From a checkpoint of a small mixture-of-experts model trained on Wikipedia.
Experts: 160 experts in each of 7 layers, 32 dReLU neurons an expert, 8 picks a token, a softmax router, a shared expert of 64 neurons.
Below are experts of layer 4 (counted from 0) of a mixture-of-experts language model. Rows are named router (the router's row for the expert), gate (a neuron's input weights, with its number), up (a neuron's input weights, with its number), down (a neuron's output weights, with its number) and show model dimensions 0-63. Each number is 500 + 25 x the weight over its row's rms, rounded and kept within 0 to 999. Numbers have three digits each.
Before each expert's rows: "gets" lists some tokens that make up at least twice as much of what it gets as of all text; "raises" lists some tokens whose logits its average output raises strongly, later layers aside. This comes from a sample of Wikipedia text that the model never trained on. Tokens count by the router's weight.

# expert 68
gets: " |", "ad", "w", "s", " 0", "ur"
raises: "lo", "mo", "s"
router:461505505524473495495487475524543501457524490481459485506487499492519528542478490536490501524468480470549467513469504435521525463462507503474514465534524538506508498476504494485477544440519525
gate0:547488492473497506529516533499511510480468492511462481493526532497470527456492554500478472521521514476483495484514484469533484502527502507502492485495486477454505489496500477448503479482490488
up0:506490482492476485553497487498485512484509484498501443488480549462480519457500528503476466533544524496517488487475477513521469514493480516508534494510476484440482494486524456475506489484468479
down0:473473527477554521502459495531498511526495533492444484494544497531480459516507484506429508540501529530497486515503494456519525505520496508484531520488493509499545479490536513518493542461510451
gate1:508516480482507497471533483533467538520514482467474512498462508513502547497459539474502485503497464471490507509478546475505520462512511491479510548532515498517505509486500507482472487483485521
up1:497544465534532510506500536467465524511508452493500509484502497513485525521490499466511518518475547446513516503508519506506469453494492505498480512504508517501500472482470538500490500480517494
down1:496492501520475504501460537524532530506516493498480474517472481513471538503516502498502515501496494467505504500561476475480508524475537493488478519504496456483476501508535538479475531529482520
gate2:526491495490450485507513490508523489516482490499521513463497486509537474465473519486501507548513517510478456492503530503475498477493484456496509519470519491507507506483476501482536492506490474
up2:499501477485456481563505450484460529524485522486536497486457489496503508492467493492499538523513516506515505499489498519437487473501486481501500485483548537496482509483501496472536550509532474
down2:476511518502461495493536527485513501519522506510495503466511504472497472525480485519472464495461517501496473493508496535547531524474495471495532470463469455555517491473491518487433477525460509
gate3:489510521495503548476485488506508478499458517507509502470510530528543482498470525488498479491463481516509489488429485499558577535502502489493497506499520531552535513478531517460522489491506533
up3:511493489473545544489458503488532527501499519499510488510521515505560501501458526505493483500472454499549458477454493528518552521525465469491470506501486501478499511502518486492486528511505509
down3:497457517490499479502450489509482504501499488508490533489529507529448493470480562470496510519518540471506545493480522481521447470470471515546478501525456452513463527540503523487549484473492497
gate4:516496480498520495475504510491531540517499505502527487511495488489517512536517503458512544497490467562540537530459514510466477511535506503494464495504472480496500510514505513494431526505482470
up4:510523499508494493479522471523497538471536471450481500528509490533493485548509510466551551481474494534532543519484488515488487492500538493496471495522525495497513506490528502492440506484480476
down4:462504512473520505465513485533507542534532512507487523465489505480509475489457458506498463526483495474486510489488516516542503492499461525478479494500462474534507538514545509477495473478497540
gate5:514509478507478486478497481558508493467456510510511457500457505492474499520473488480506518486481487510534465513539516502518505509557528524523502480508523533500482445489411513470553474468541515
up5:488526483521500522479529487530493480478531543507494500507519470477504523509469490530529513516496507497509533531512489499556538474510538571504485466483539521482495496463428510444474482457523515
down5:567503489545528465511521508481508538510483500436483491556474471475514519507492489521502514491508510502519566493541475492477492512494498476554499482478502513552492491495500493474515512512500497

# expert 143
gets: "s", " T", " of", " O", "u", " for"
raises: "s", "se", "li"
router:492509523485493487485483487528489507500475511491500487485556528479467523506473486482493475518486439533492510494498492502484499489495489444553506506507554503547507463488498477482497539473476537
gate0:541498518503544527523492517485488487485483457539457538464505541492472518463459521515466492479491467493518492514519498503504498479541512493502480490483480488475506519532495534481485474497514478
up0:524498485496478547519493473502464495470522451515465500476478534490476513476490497504489478512539464504538496507461506569490474480519482501523495462478450510474483511522511522518496493517487478
down0:465500563477499506479449491487445544501519546529500464494568474524492506493476516509483474516514528500528495479506512462535498498502514492500516511491485503489508480497537528493517549489495519
gate1:500541492489502441515516471497465534545502495514502490528458508484498526489465494478536516494488487485503467486510488501493517454531491500473505528569508478476520518478489526524500469492506544
up1:479549509554517459503514538468462505537503455492514473491489498468487525496497527511519540507484551461510504489527498488505472453497487516482495497517499495484503470485486536521496500486525500
down1:523515505514513485453527505489507512522488455516524485525467501486478499511530521483465499511470499458514521487510516479519542530499475487513451524503470463496484541507504491501503515487539510
gate2:504485489491474526479467497503504468516495488504505475474491515543469466482504492489501480557526520514472476505517508524534490430491514448464528507490540487523502484490491460482518513483467456
up2:489477481479476513527499468494441492512483503481499465503502506526482485536464496478491496532521528503531493501501497541488478459505510456463517459505541501507493503510505465485523555501506456
down2:516438551469495533479513530480494521477515503500517499462452523496502447509496507530481454496442485470490484514492545457531514492509520482526550465538483469518481455496508534495512486522465494
gate3:519499524498496546454478509500499435494493554547510513443494559495513467470476555523524514496461498506481510501460499466517508473509490496509513491513528501506532455523506529454505505486512520
up3:547488493503529577483462509534548480497504531510506471503487549489528488477477519522514498524457474471505485486481510468495512457519441472475506478496518468498517498532505542463477553527472482
down3:464519524537523494469436517519495529450507493494495523499487496511485509515482556491482511468509521485525557503476547488536505460499494563486482482515450519524498532527529498491479519450488495
gate4:498504527459517510467497465494530512506516526505567505550509490467499496487499505434518542492499449508575537517486531524518494495539509484517433516491448453499528530519510500483475507471479491
up4:507527513488514501456516437530507523469531497499510540558515475505489474528500501490542532502478468484550532515494531513547479483487514485505428518533497461496551510498527487519466468463458469
down4:476491461486453547495502535512551549515490472472512500480524510459525496524497520456478449512503538475478489481502517525525492511464495510516515494517523476496487500515535494488471520484477506
gate5:491524450486486507471516465541467517470492503521499493484470473543495510476465478493499487500527454529476485517500500476526537535513499529530492515513536571486478492448443492507536465471535496
up5:490538457506528538467525475510478484460538526534487534496527452511500497485495494512535511477506487498486519526507491492524517495483504540524461499506539516462480530452458503474486488456513496
down5:538485485531503475539525503510515502517476492490483480502519492486520503516494514490485501513536477475490531487511510482461527526485473537531487496442460514494487479502531511478476483533485475

# expert 41
gets: " in", " The", " A", "H", " W", " P"
raises: "s", "t", "f"
router:509505507470485496499482484449493525513534516481490503508520521480509515507479496498466497513490537541453502471471481502549542440464508530564504469506510502506515510488513487464509501481517525
gate0:534505485481521505496497513485468491483490462516470512522518483506492496471478558513504507499524502465500526482518516481544473473530567519478486494498509507521513502476489527488490496504534473
up0:509512466482497491510482469491457518450522486506483467521462521460495506458504520492511490503558495478525517458479524520516485468479549526491511480467488494510487495472510515518510508507505485
down0:502431521521510498494482495495489494547505522484458452467520511525486467489484502464508462528514524503519500536508498483522503493520520515507513490509480494491500474454522513516474516512493492
gate1:512505524462525472514548486485488539549516505492489462495468503518489522473448499491527477506484507460488470465444496492516493502508485510482501498574500493494496533490493496480513503489471488
up1:489507504513541468511539521440479506533515480515557475458487486536467513495483519459517503524497560459476485485471498509512457481493459502507511453533508511484481488499467530487509520490535458
down1:481538513501506499510530521516513554505517478534526479535489483495512500502539530451505490478495471495524490477545486479504538522488512499525516536520482451481464482495533468497490525495495512
gate2:519461481513499498491501498499524487501468522509486471501503502514501495452512508512508527533506545545456484507501491529533501481477531499471487515459499463509494485484481524492534485512469474
up2:494474453499492491537504458480449503500467546496480463538495520530478518475480497508498576513484529532500507503463501535492485488505546482492485456475523507492495486490513532498520505529510462
down2:496462500477488498495505523497481486542524516531486472475501513516526474546478504499492445507475517490465486474497496484485563521469489495509514455516483453466525475481532502477503465531469515
gate3:553494496489488497464490505512509462495509526537473513458512521492547491491481512486476500490447530528486513502475473492528545449493507533505485485528501552508536470483509493479533441477506493
up3:549471488500513490502454504540519482499521543516498499512510519491552504483465512487464488488465511510527463491476496510514547434523467517490474517522496510459524501492529495507518472520532496
down3:472515536519488509500442492505514498481529527528476504495509474508488521472518567487534502505516537498544505483551557484505496472524470554493494526528493477514482511520529489531513467505469535
gate4:505520456486521545479517500477517528535488538510507459535522491490479523497494498468496524521471503532531530528481480528452491518492534508519483495487504491496499485520477526473441478496484455
up4:498505476505515535472516461493526559477525509511485470550502483540458519518490504478514528500480517537524555526480468489476520502470547479515523497505560481503526483498507471496471465471474454
down4:498531510468480523441478525484494537535460501506481546471489524463540518476473506507515479560486509453439515492537537554508529481490485474542513507528515505531507525511518495490548500485510514
gate5:522510485487475493479479497552513500489480487544478505529486527517512472518494533480475499487513472513486465498519508487514500479540504536541512505512519535516505458436485494482527480510523520
up5:493501479514497538468507501509495499463547517540477520533546516481503489505500525507501467504532491521486511519522485485525515471529517547516482468493527486500513511453468504466498500455508531
down5:489528519540480490486538490467478469529487490471466558506479510463506516510472495533488540514497513505523502495484469496431521511520509512518486484509428514478497491489503469517553499527504505

# expert 57
gets: "or", "ation", " Du", "al", "ad", "e"
raises: "s", "ate", "ent"
router:508505510518484470528497505493506473471553517508517516454489523478518544526521470491503469524476500484524513493533471493476486513444498527499479489466546519538500487460500515461453539532496557
gate0:549520470464552480527515484473535522493473471519484497533506515500483517437481505544473521518508493474489539509508472463537471503528527491500498464522496475506493476524518497474466483522496472
up0:516510443467510491541506459493512528499511477513517432528476542488484504448492506534480496526510484488525519473458480489495496508491504500513543473508499486473471477492527485501508489514471472
down0:497455527494475550478486494488510529495493510475431438475504496529475472526484507516434475494455524509486492541506506498544483499491471519490506472496478481489511487521509537515486517504528505
gate1:533497490449504479516533466528477551527499494518476493492465485510495544478471486498539502490506464474532521465498525501526484471499490477469494473507497462473529532492494528461478496510510505
up1:507504498512523496516525484494467540520500475500489494443494476524471525499504506478521528516500538486517538484524505496508448443479491506479470458465503477482522481477466520492492501520546471
down1:485503556470502502494509514533497512471487471543513467478510491502508491451523489481469525473498486474543525443539456492488512528471469501478447512501485510473520482520542492497484504543539499
gate2:507492504492487513493520490499532467533511519510500502487492504501470486469513517503515507567515544552449465462482511507534476443488484488487501514481503488551468502482481534469499495500484492
up2:487470501493479511523517475501452474520485525480523487521476499538482488529480517496495530513498520521511488478466505523471459474502470489476458481492538508536464502483509519476529532503564498
down2:491481541542495513522504499497501541515521511512493496453463475501553446514473479489478482479445494441477496495480518468480507525470445529502536432506482425502482507465497519461497507502456515
gate3:524507500490500499467510509472504461504513541538519493438499528510524482504464501475507484495488513531527515514458502534529528508484525489528523456467514521497526523456481541472519502494509501
up3:522500479500554482490476493495529490505532547525522462500504536490507485501463502480520448484494493498556481496469519531513528488487491472501495469474498480457522540468496519502495510524513466
down3:506523478518503481530460481512511489504521540533474507541523480508521534514477570518536483466535562488487531490483505492529508488474456500535515526460488477523500492507509532508482507496471537
gate4:502519461513519545490508472492557533488510536514482469496523516489502523495502511470523511519486472514540503487459473493475511505520505488493451489481453452512484525516494465510461494505476457
up4:539513484513483550480521442513510528466541528504456511523523489528470502551509521481552525510453478497524507499502467476503526500508524504466475488486498464519490513484508465499456485499465476
down4:452477495506474522437517537519531603514487529502492520483488518490496513502495505487515447525483500455502516486470524510529521508484515503486507506515500483519516509531534511491537457514496481
gate5:469499485475512482513484453555481517489465464541503478517492490546471495496494514486500527512524493503483497505495523540525483505508513537473477511543531536474492462463451538479534477477537537
up5:454497489507514507515520488513492494495514526575482495528531461492484501509501483503514512524533515503469563536506497538518489497498534564458469472491536497482522505460477550454493487462497524
down5:508482502544498462486519526472510462536497538468525498528496513481533511492464523510528530515505483487494524503482477477508534503504478496551459502469489512529489493558527469530551519521463476

# expert 120
gets: " of", "ed", " New", "d", "ver", " For"
raises: "s", "ver", "ed"
router:494509509483491496508481487517537513478454461487512520559495465478499519515498479545463470509478452470479494498511520461490499526455485502456515502515510491458520556476513482459497466460479463
gate0:529500500482508526540475514493447516482451497511470470496489529487493519436486490558472496485494500463465491519515511518548487493514512494444509483507471470473499492510518509495492512473510477
up0:529474478474499515535481479488440540460498504508473446508474546471494480454521481551486485488530516474493502508456505553532505504514494490482532445476462489476500487513538512521502501462520510
down0:537472516454488477493463512532526526457491525543485452438508489525528476473473496471487510455492507474483518513473479541518536493502508491465518472511520542482479477510490529539468542471517469
gate1:516520469464512460481537462519479501533527508474487506518482491457495512482474520444517469482496435463506491488504502503492502451500498493487535523551502520503510499499470512473494465500544534
up1:499518486506528473497520484461489514519541473496542506488501480476464521494482521428514486506484504467508504515529522500505449440474497517492543492491507533489513468480458549500504505503577531
down1:496472526504514490493505547515527547525490494530489446485507478504470477513539513504504507528491502494514517501551493516510541513490507492514454497507506477509486487517532524441466515496521515
gate2:506465469487483520523513539463523470539491485523478494479458462492524494469483495497494483542517507521473489507529538497508522456476479474487529497476529499514468488485483520485460497518491476
up2:489465464512485473583522506466471513538485517496514486499459459527542513515465493500512498505503482492525529485516517523473480447507470491487505467508548538486460489477492518490473504517547463
down2:505467489487486504539490508529510501548527479520474489492488497461511460543495506497458480516459522492468504484490501495475515534443494520497530474515505447529523473474507498502470467565484494
gate3:524513534500498501485473536489487474486479546508496512469501542525519484527451490523519514488501501523472508493479491476533528497477529496540518475493497529478516491486509531486543479488482534
up3:520524508513534507505425527494492484456471542498517480490518512516543488517448487525492503488503458490510469481486513496503507498480487452511494496506466489467502519494503522512531542496494506
down3:484522535528468475475483484479474511479521495524461505522517511494500484551514558486544472504561523459561534477481532518481456468523492488504476476502506485500453502526502511517539500494486517
gate4:493503430479528506466492477491509528517512516526527526502495490505521498506507533466512527504470468581531498521474510507502476501510538490458454531504484486522502507490499500489481519519504480
up4:515505476484497504489498451531496547501524472490473535536525474518463490547496532493516519501471480552528515521499508490512517497476552482451469510510536487514512506471522474498490468484490476
down4:438463501476508548461475482505519542489494491517516495469489515468490480509478510489475474525525466477482490500468510524503521478487484529506475491512489480538481503496496517499522497493506500
gate5:510504463493460508469484481525482503493444503522529504482500481502513479496476491505473447472495445535468447521515509520509499498568473506496498498495518529473456497476450524476517464452514497
up5:497508449523508521461506465513478483477487524522502543503526457459539471506511475519483455483525456503481493536508476524513513486530476550478465484509507498462475539485461530474463504428507494
down5:495525528527482505509505507496528513486514531448534515481514489498541504541478520506470493539462510498532528468481474453477552476489500471525494465508515523509492537472480504485488512507483481

# expert 149
gets: "ra", "ci", "A", "ed", " a", "e"
raises: "s", "go", "d"
router:485497459498498479507473458496458477514492542482473534555508487458453516500473460506479504458499489491493466498490557495511505523502508535508508461510522500511522486495519516509479489446498515
gate0:527507487495528522484478504511490503470472517526468539524518532496492509447484527533442493501469490463513456555557503477537506497574485539488519537495468492484500501525497513485487480480502479
up0:517510479491476527499475479506465523474502497519494509525487533479490521466516499519464480505493510461518442514515495518492498523523463549525538537486459485483493492530513510529493504476484492
down0:532458533481470504499469500511472481507498575508502482444528526540492479495473539472480513547464514495501532545538476489497469489518499500478532509469472533527513469501542499511480539510557487
gate1:505491474503490472482557472535450513569483493513478503513486499510515521482446484514535442498489481468488498462461550504527509494526484488490523443508501496490527529504490523497515516463502493
up1:504507496539510483495529498469454497566483481508512492481519505518491521492486500492515453513487532452483505496485542498501469451508475497499500425466496504497509488515473547506500530493516479
down1:471503526502523506471497537501511523500474472536503457537528508542461509463530543481512515535473498459525485485529489526496504527498499513520475527546482465509496481504530515512482468525525499
gate2:523489513492476493487504524496535451547465508543511511502501531494472495445494539492484487571481507527481467487505526522516484461503490486476536526471533548488473507500472511501493515502454483
up2:503461521465490485540537481484507493555467517518518498505476514525495544464456527507466500539470515529519492490467505530451469469533480464461521456476524552498464510508507494483506547495517481
down2:534483502478530506484483504510500465493531520541509516459478498449543493510465497502447489493434446501518511518492511480520558518489502496493491439500500508478489500458515525484521471513526499
gate3:507509536472464523451507502500534432490476512499489508477473558494532476489504534471483520503475501538463510508479512532544544479519499496520479480500497495519553489481525531484564494493487530
up3:514507477475530540499477500512557468501484514510493466517472515532521493522478515497513511509469512479487463513468538549507541467498473486500477484476480476491545541496516535512540549542502495
down3:489518503498492496498461477502495518457495508534481513501515478525468483515494526518505481465509554466547492463493508490475479483486481499490474540477487493499529499558526490522477491491519479
gate4:523500532521515541442503512465544508480513504485494467496495447472536512534501500482545507520490476519537533506460513515492483520537514489535446469492462473509519492523475503478458520514491477
up4:522505541525491536444499477494531523472548483469455495526497429515491487547491476503551506497470489505537534488480503482504503539501529470519469500520504455512547477488504472489472503487481476
down4:473494530510538537482510521494541504522445474515507530464494551464509488522484502511488453525494515495433515469469507529515500488483528515517479496496493522547515500513540475477490478493504480
gate5:538511518492511507499482471537504464502469505549474477501481493481508498482472489495545485461495472531451475536512527521556533526508495529463502524541522550454502498451461519502542478465542496
up5:521515493513562551461508491521511452511515517541471522515526464488523467469519484546555458487530494489455514549505503524546547513500506558467496483514493526461504529471464499491486493434525507
down5:510482496494504468510524523481500489485491487425509525520475513491501487499498482530518511496481525498509531497486464466467452552482495486529504487462473524541500491503530491524504515505456473

# expert 78
gets: ".", "te", " J", "ta", "ig", "um"
raises: "s", "ist", "se"
router:487491514473484503524478505479493471522501503514503490453461489460503516523487491475511497494474486485486495461507495465482522497467449507555549527555496510453516524489509495464501434495511467
gate0:537516493471536554547482512499499463496479494529476512488480519481453537479518539577467475528490488436511485494512495462506503512532500494490493505510500460497514506489499504459523525494489502
up0:509520464475500495529486454503483498500513509510496482497457547452455512494536489549497449523515486458523475460473506509478501532522486502508523476523502507477505520484520492510522523489464525
down0:528487505535478513498491494536472510526522526483485455453489548488495453505507509507463501498516533481538498499516439515508537516509560501490536520473512555484482498503531514489513539514493470
gate1:502503502455495453489525472508472521541542478528501497527481497529465502483497491478541505526482475491530503471488513450505489464501481477455485527572488481541531530528499540494537498464511489
up1:490517503498516490518530516451481510516541458546509478482512505519468516500518513480498540528474571492493523482497505450498466441477460482486482476514474494538520519496476554492518530497532460
down1:528490458509521459491542515517495512507464476505481501510505489510454520488549559508486505485528490473504503519540469487495495533500513490520458500537467466530485540515541515472494547479505511
gate2:533449525462503487516518493497556470524490507506493514487495513489529480502520517495503467531529502531460444475504508512528507457441487493470514497476527519499503506504486513465499503535485502
up2:520456524439480473538535451471485486542474538490499480519488510504515470505484505473489482516519498527526484470466514546473487472469490506428508445502536532487491489479509502476510525547542482
down2:503525493515452493506486511461517522528488475473471483475474509541512430512501489476474452521472496502514509484516537458537584499476498488471491486487538458530511491491549503480507514560464517
gate3:519492482479486487484497497505484483486486541504516470469495520506514488464479527478468485477472509536496540498468479484520542513509499483563542467503516540479525473491504495470537470484520515
up3:505496451480524480514489477526531495498510519496544438519476513513522523463462507504481477489454456505531489493462491471502533502510459447514526484515509512450512494510512487497518491522515514
down3:466526521490502522504472493504527525488479464460478524555489459512504494542515506512498483513520530504525548496516517471515470471492488537503524530504494497499498478511497492517499519467479490
gate4:472515478482513499472539458505566533520505498507517511504486480482525526511521486437517494522468493531554537516425510524482533470488524489477476490475459469516483500496506499486478528523490484
up4:507483497508481523448527452521538527477539469479482544537495466529487513541508487441538502502455522483538544512458490497486525475446530495474506489495518455515508513469510482508482470502500461
down4:461493501489512509481488517542520533464491490492500489460514503469496490511464490509474460522486525507449479453490558504533503483476494511502497490490484481517493530514525501509495503474546520
gate5:512508465491501505492486484535491528508445473549468482499488485502521473486471506516517446468491509508468464532506520522492487519531482489497484480491509525491480439500481469504498467507509495
up5:486507452505518540454506452512486488510532497541455523519537448463519498479480502540531445478500503470465504543500505512509518490507506510494478469484496497488508510491473490499456483467497497
down5:528493495480527484488489471506489504532480508470493539481529496467534478489531469528447529521505522492491499462506459467491523524573492480493503495479510507511470461482482505490509513549488487

# expert 42
gets: "\n", " to", " Ra", "ta", ".", " was"
raises: "ver", "go", "ri", "s"
router:481487518470474494532470515503444497518493508514452495554536509481494525532486504499479498532499484464455471527504502535499497511501510449539521525525536511480524478488528476499483452443495471
gate0:518530520462566515511507541486495525495441485533503521501492519490524536479502580525463489523467507470513502517532495497497487476516517515495507531484478473515496485522509497454481470502509483
up0:493515497457517527507479487512482528470488496515526491507484555457495524485519547535484469533511515486527496501486504534467472480499515513515522523486464487503494466524517503466493488508495486
down0:487487530489484527522499495496490491457492534496474524491512537532494475489471543497480496512517509499551506523474443542513462480522531505478501479467494463491494427484518487509466543483531484
gate1:503507463457510439499540462528472518524508499496507516501452471523485556506471499532539523469503481475526495456482532499495509439495448505483548514545495465479512526482508535512497473473505492
up1:485492473503510463504552512485476505513522470498507504469484483551462553525478515505517540509487576499508520463478507491506480425485429524490527473496490466486501490482500542507490498487542458
down1:501546526508519471504514515494487521495502494489500496513547533506461506467558511484529526499522471488528511469529492521509525513484491506542465528515473465521479533519550499480473495480508528
gate2:508471487479527480501513526465490443532497511521506470475492483521460457482523519503508486519499521491500484514484551550540482461492503480459483510469515493546486485496474500476483485505469490
up2:484447493467505457558523509480422476549492541506508482515482491521478488508486507479495500493498530492534498502459532550483472490527501480462492452495529532549472472492481480490502507514536482
down2:559513487516480531540503514461522534554534471535495478466469479501530442486458448504443490513481510500478510496484474487494532499473469494541498439451475472484513514480462507490489507520477539
gate3:501479520454494527516516498482500432517478510502498477443522547496505470492463506512480508501443542501479512493465482512523541495528480464517473497496538496500556491494534500476528488507546554
up3:533477482469538517533492490512536435516509516503519452484507533512513496495470483507482493491454496489514466496456508518500527503522467461489458491492530488476530503520536499517499528526528538
down3:494503468485504456535421470512496513476477486524510514534506503486494493483501496472493481477514524493550503489501504518539463478489473515496494534488483509488482509499538497491544521508510515
gate4:482518499483511504453521481468519545516489528517560499526499464504513504508493527461522525514493525546513556494477511494485464483525522504477507541462485493491505516502472482487503505522493483
up4:492520521498488520461516443513485544479540476500502545552494448540467487536494529476537528487479544551515551497476514497519492487502544486476525535498516508502523511474473455513520489489491493
down4:478493514461507514456515471520515525519499509526500540489485544457516501485492552489501460516537537502468526491517521551553508480523504480507531497499523477533526520483523524486492496489507500
gate5:513541466493480480500471486548486511511496502527506498509476488530495451486430521503493471497501467481468492487530525528509494493548513526537484507478536537478506451449482498520516464488564486
up5:512536479514494535479507485563494482501536517526470546514506444487514460496451476525508484460526471468476536501508510521513509497519529530526483456470507519468505492471462505513476490449536487
down5:544492488506513478508519471486491493524531498476516523493480516487507501536539506508487517516484515493517532477494484436490493526516499490539516491451483495528496464482535546535503498522532500

# expert 117
gets: " as", " E", "ce", " Le", " this", " No"
raises: "s", "go", "lo"
router:496495531482499483523478511497509510491461525526457473560523474476476555507499488509488499525526522543467462510519514521524477541491466474500528554467504502465527475492511461512504454509493536
gate0:537545510480512497529476516498485491475472490554497509515516545520526500465438538546464543500508497494489500516560515491553475492543502504516509506485460447479514478476517498504510479517492482
up0:519520498483498500526473477497492517471514490539492460516495565500497487464472503539457511502508509514515492495523526531529450478538492526532504494477478469456480456487533487549526486528487491
down0:488501549530488518528458480507447546467507493522489495471510508533499506503471507484495473480480500483548511507504491472495514487534500520486508469487496510511520475476504520474473519479544477
gate1:525523479448488436484518463526476567561521527530469474521469507477516516462501488504545496507507471502513473439465530459516510472516484469481503506558524503479514521507498498496520475495482523
up1:480551510520524444491509516488482547537505485516511486501498485493498513466526502483520527513493562509499497463471497496527474446481490475506512474500483493476505490482473536512516493496522498
down1:515525532497486503507467517528493537513523502493500496506522515496509493487494519480513523541471546500517491511552540474522541505499505527472446473519474465522496523528538485499497493518488502
gate2:491507533475483498503491494494506507546443515527527530467480494520504493484514517494494509523519498532483456513519560545547528468428529491485507514484514540528536529451491497557536456533475502
up2:481486515477462516548521462486447509528441539479537506480442506549511512519494506504477512523510471510527498501497506555485502491495500495469485470477505565512515526461504485529512505542535476
down2:516496514448472533513498491508535466503513520509477505475514542505529462550450523489493483517465537467504512485503503478507532502497501531511518473485523464523525469479513496517513530528432503
gate3:517508520476481488511499524471503462509472530504454497494492537472542481475508500508503491467495500547510522512486488511516538503484508492508478464471507497503517495510538518472554489457499540
up3:530515472491517478531479493487529502502486548491489474533511520504510500480511485525511497466526463512553515501478513530516534491485501471474462487486515488454522507522533513483513503466501514
down3:470527505472535508488440495508505505503472517503481518515492508487479518529460549513516500509537493470504506507538523504522521463502503527553503521518493497468475518468503520507509492460479514
gate4:489525478480520507466527470503553545475501506507546506503489475487504517501506512485558527528497478535539520514482486519492485499513516473491482517469485448536505510506466519488472529507495492
up4:501530498493489508465533465554540530441524463472504536513488440541470492523506503516578509512481513518515529529499487513496506489491531467476496504467520466532513496484499484486494482493481483
down4:493479518497490520455511524513485539496509487473502552491511502485500475500467522513516498533495486473462524506502518530471506506496502501496527456528472489547500496513555474505487496500495471
gate5:501524472474496488502473484557478495476428494520506457521487474525514466507500510502547461489548504519472505494496504526515512502495473525499494524483496518495494458471487450499504449509559500
up5:490516473513553558481529492538476478484500500531478467494506465499551473500527497543533482517567482503492553502504497527525522485510486560472449477482492483492504529488487480489452497469511497
down5:495518488514494493460503531456518517523532508455468513498511511476496451510486528500522522522497496474493551536473464500501487508484526479479470481480469496538538513460506489507435509523466419

# expert 9
gets: " an", ".", "\n", " 1", " re", " co"
raises: "ed", "s", "d"
router:473498540492488516481475532493435460522460507497518488508481493514495513461506477472481489511560520536469470494503477573485530526500475531508516516496468488489543465505517493494508522485499516
gate0:523520533479506518498492520500488482496483491539519512520501514485483517470478522544457478506519506456505474509523529495509488459507509477505524530504472417458534521466512517499492477520498473
up0:510510486459466515511477484497462516495518493537527485520478522468481506469497497525472470486533520486519465473465529530493488482475493486524540507495470438459514503470518513544497486509500487
down0:522484531473497541512492524497470537514528559518463474424533501496455479469470480493477540497463529485538524531510487504525498522505539504499489520475508534519539513481519506502452530481530468
gate1:480513492483523474520524505504457527580478516516478494487496455523493509472486505507508496507499487503497483458507531484516517484517492493466519506571507526512560512494487533489498509501462544
up1:460535497526523495527516537459463503579503484516530486476517459509452508484507520499505504495491543500487481465520519496518471458503484495494512471521476513510544477496461544484505519515477497
down1:470512525541493483506513552512517550470512511510474508526559538481514499502509521495524529507473485526502496504541525518542554552480513539525495522533475492471497522491560527451485529507544471
gate2:503493488469499517505513525513521478491475526493485488495460496534511495475494497492503450559504498493437473476495498527531501454476517456485490549483483514510515489499510516458501465502473461
up2:469497505464480508533523481493448494508478573471505487530453500554503502510467487484502482521487480504478506474480488565460475469511498463499481471508486531529511489512544514469514525499557468
down2:512518520511465513530476510513557514467492493504481481456522493508524486499487489462466477509515506483477503517476493502454538515471519506506521443504501465518527505479559504513520536515449496
gate3:480508519475488514493473533465500477528495509508476480432479510516516503504499511478516496437483521520494516484466488518541564483502517486533483476521521502495511497493502530483570473470537560
up3:507485493482513534516458510504541493501515518485479470501445504506549524507478487467495488462519503504530486513464517515502558483496489482539497492502498464473502501504507526491520513519540548
down3:514541514548475463532443455517541473454465471514516483533487508553482476511481516463523519534545532470522489505476507469517475464538488517470504496505498540489487566503472503533526486525499519
gate4:498499499495496521456510485502529527513492476522526499508480490508500524514503495464519503524497492528541515545454453547472512533525508475524495486459484434465511508508468497483487538506469481
up4:528492522501482536464526451522521531459512430499491517532492481566486503542498513478541510511483480506523537527489451532500525532522512471494517479497524445483498496490479476486502518473470484
down4:495506495482533541465471506506528510498482473514511500492448513445523505484486495526495494551508488455463513483521520551489484493488531518506454506500504537491486513481534535476495502477531508
gate5:511539470510479509494490464527484502515439484527500486526490512537482492468458470480507495495507449498493468517524511510483501526528448518525499505486518497460479528469443497487528502462545538
up5:483549486509525532493498473539475490531493507532469493556533497496512484477500449505516487504535450501507527515519501527470504518499450551500464499465477478464497550484462492502497505434491552
down5:540496510475492455530517527492516465525466515448483520505500490467517470523479522492467515498485511497504552523511440497429483535510495482529506468507468501514526505498500538509490503530525493